python train.py --normalize_top_k=false --qk_norm=false --parallel_block=false --lr_mult_o=2.0 --final_lr_fraction=0.05
Below are experts of layer 3 (counted from 0) of a mixture-of-experts language model. Rows are named router (the router's row for the expert) and show model dimensions 128-255. Each number is 500 + 40 x the weight over its row's rms, rounded and kept within 0 to 999. Numbers have three digits each.
After each expert's rows: a language model's description of what the expert responds to. This comes from a sample of Wikipedia text that the model never trained on.

# expert 54
router:569491497582539481486521480517491426439467459512524475448446494476510488458579496438487451524461473486446520506428481492502545494498524554514427400484600488433468493567503479499537446474507526436483493496437551533533558484525543528506493444449533537490407478469500452474415475538456478456498501566484495543526500546554522464489500488410506525515562497525586498563489498481536531534463
Word-initial pieces of verbs and nouns in military and ship narratives, such as sc-out, em-placements, cle-aring, operations, fire.

# expert 9
router:501519496564506504538453454529494442450499472523521517512479461442509484443544517481525597493496454535470439496551488471559572500525494506499495462581604490437537507529495517483540508417509556490496508479474511490480490569464555600468510474439541560547473502474546491515436487502481558379470474513505455460533545487503426469489583455473540562418457492538469500555492522466536560465502
Prepositions and quantity words, mostly of, about, around, on, before a noun phrase, plus family nouns like wife, mother.

# expert 31
router:534530503502533478528492514572498438429492409529437540493460491464504488489583510494486532533479450518459507530465414556523519520496511536542461486549493515505505552475530512491525493376445563453392501498500508557492546529518501498502533475453481548504486473500586449491455525473521517477478504506500502539552514481530455506449514474431476539455486479529496463586549507485580527513474
Prepositions following verbs or participles, such as located on, based on, reside in, opened on, into, through.

# expert 17
router:516560472521517517477505466490561481433458423517501584509528449512552492481519522488497532541554511528484510499505494487504523495524514520558437524556542448436413541495510541578530424493435496520467525469500505536502558502437550497549547487497503553487416492508562465520425447471489552478452493494558465576478563516521439494469462514419547506441538459493494440515478512458528525419503
Hyphens and dashes inside compounds, ranges and ISBNs, list-item dashes in infobox lines, plus prefixes like un, pre, trans, non, dis.

# expert 10
router:564514488501547447541468541481521446474509508521435543487472436457488479484549525490538494503525461583465477529495522499483575458547549522537493467569521475484465521533548528513598505409455601501474484457496520498547515475447529620470527497453573533473452438457549465556455451483469527467417463498545475506544495555485443476472491461518528475505531500482540466558512515475566480394446
Colons, by, as, including, like and such words that introduce lists, agents or quotes, as in "known as", "concluded:", "Number of tunnels:".

# expert 25
router:539536465574512526486444463594539475421495467524499511508399466511494482479550547473548522497494475539490501556548477487481536460514508487523457447494516406509396485566498512568505485437487529479438517506459467577467469514529501506543555406455561518531507430472501462514480423497484493433477462528529490527533529488482521473486491466498549564499496504598490495502520491430525546460473
Sports nouns in match and career reports, such as season, team, Cup, player, coach, goalkeeper, including word pieces like Off-season.

# expert 16
router:548540483513487406464531485530562460487517465505466504493504477425601488502543510552498487531491421496499448502497461511544503515517489519570452469542475533476454564497542525506507496519512579483497477490520551563491535518461533480574578498492548532571507512487544509545396444480457502449473404512564486523502534565487497440497518523483560512507547472505518429534586555449528559446418
Common nouns and past participles in explanatory prose, often after the/a/be, such as study, evidence, research, written, built, years.

# expert 50
router:510502453481545498514524502523536408494472486527523576463495482483496459464484561520546557550465496520455421546494412494536478469561522526467491427497550498509483549494641527547515492455512535478469521445481483503524512484529582505607480471483552496517513456516485493496500485477464530470489455510528490512595465498522461432496511403505529478453539472504567523580525536500486631468412
Closing suffixes of long foreign or derived words before a comma or bracket, like -ov, -ski, -ović, -ement, -y in Sulaimaniyah.

# expert 19
router:534520488517498439491446468533535489473505470531474580426485418446544466484545494474525493561500481510545481526435512539525521519521484545520514462535497454470446486583523570571577463359492544471465506512504541536565514502516543480546560488455534557523446472502522491544460490481517518485442501547588475536538473504487507501460534409500540536452510463533530478526553512478519581454477
Later digits inside multi-digit numbers such as dollar amounts, years, coordinates and table statistics, plus million and billion.

# expert 49
router:498515519520512495496504497508509437461474426564446543493452474467513445473569562455496586536512467556531449500466471566536498496485556563527482486555501517435478583550576528561580489511474595484453543477464542489493504532442497565542506464456540526505451517489549498487409409518441548499426445508599402564495470528490451455450579419449556521500506451487565503552513533498558484454473
Full stops ending sentences, often combined with quotes or brackets, as in ." and )., especially in citations.

# expert 30
router:481514510591557511500460524553558473453401420523462536476493473455583491463534505439551521525568516532462491543487513502473487504493509497503522458518479431491448508554604535493540414498411577506482508488520508571526545582499521510591507439520450530490475521473581465531488479490473585501495490475532399512554476489571425482489521512499518488509579476507531509484533507517489554465513
Line-start dashes and field labels in infobox-style lists, such as Location, Coordinates, In office, Directed by, Phylum, Website.

# expert 62
router:517544489499507501501479454557535472490446475575467516531433446438520493467532495515469530551525470469496463566529474502490524495507497561464457454550517436496398515494512590626545484434476545532437509526475488493520503485483505524539521485488605577545437452516517499526488509458507468487457466499579499573536572522519480443471513412501504526458517438552528477480548553421517542474467
Digits after the first inside a number, especially 0 and 9, in years and chart names, like 2-0-07, Top 4-0, Hot 1-0-0.

# expert 37
router:499602506531540439532447509505546489444480514552442555459494473465516496455553504436576524548557509604439498565490509516504519436513571548478443483522546485505518514505590534491578459487464539495464535446481534539523489494418550530553527508480499537453468498435589499501479487458469576521483479502535440497576545539481442446467573467522531522478542488502579502527547508456546494456442
Colons after field names in infobox or taxobox lists, as in Gender:, Order:, Coordinates:, plus table pipes and bullets.

# expert 53
router:493517501520505473474463492545555479448521470566500557405507467467594514483509524467556567527545491573508480564459461544491545456507534563491482485543511424484499537538602498543556417408480521497513525496523517564531493491468614490559490478478487486523433513495512452531415460446493518487455500492562477508507495536486464491510520436475499475475494458513573504472518510534522531498445
Year digits and the punctuation after them, such as dashes in 1942–1999, semicolons in founding dates, closing brackets, and coordinate degree marks.

# expert 32
router:575523458524570489489471471584568485472494488492437498471514485494528467430536516496529509533501395571517504581506463513467587494532497523550467497520512419526463583512570505523514501436485514527454517459491546502525527512453500591576501460475584499504443474473581456517425473482417499500470505501587447537509471554467482455429531453486515506484534395551568494469506492412530495466500
Newline tokens, mostly ending rows of wiki tables with scores or votes, also before headings, list items and new paragraphs.

# expert 1
router:559562446509558523473488477521513468489493428512485574503501463526507462453517513484528526543534532531462497520500504505540547474540510521554436489567565438440459532497501528565560439457418513498434549470417499567501534541444529529519530454465558550519462476517554429493431423465502522485466507496537444595490539503539471486451496465437523508459517497519518469516470508445537506465483
Hyphens and dashes joining compound words or ranges, plus prefixes starting words, as in sci-fi, 1973–1975, reaffirming, non-.

# expert 40
router:501555463556519467432491437588561478430484464474497493484470506473545472510552526457510511513473418490450507478403447496553493469512529530508426471539540486437506483579481502511541526435523535448462504519510512570517533556490513512531500422424577516546462499488516498516447413525472539482499459584472478513506495490519490471490563471463468520444558480500514485580538483426601539446484
Past-tense verbs of life and plot events after he, was or and, such as began, returned, moved, died, retired, plus only.

# expert 28
router:479569472571508469472472484526513475495473437504469597462481464469519477499527529478517499540492501522465468554481496547521487462489511592486487465550495488490427509519523533650574495416503494490445494481501528509530497507466542520541541440432559512528457483517507464577504495519473495432422492528522473586595513507523501443483523398491525527479540459595516490550509528500509547464479
Single digits following other digits in multi-digit numbers, especially batting averages, scores, times, percentages and table figures, like .4-2-0, U1-6.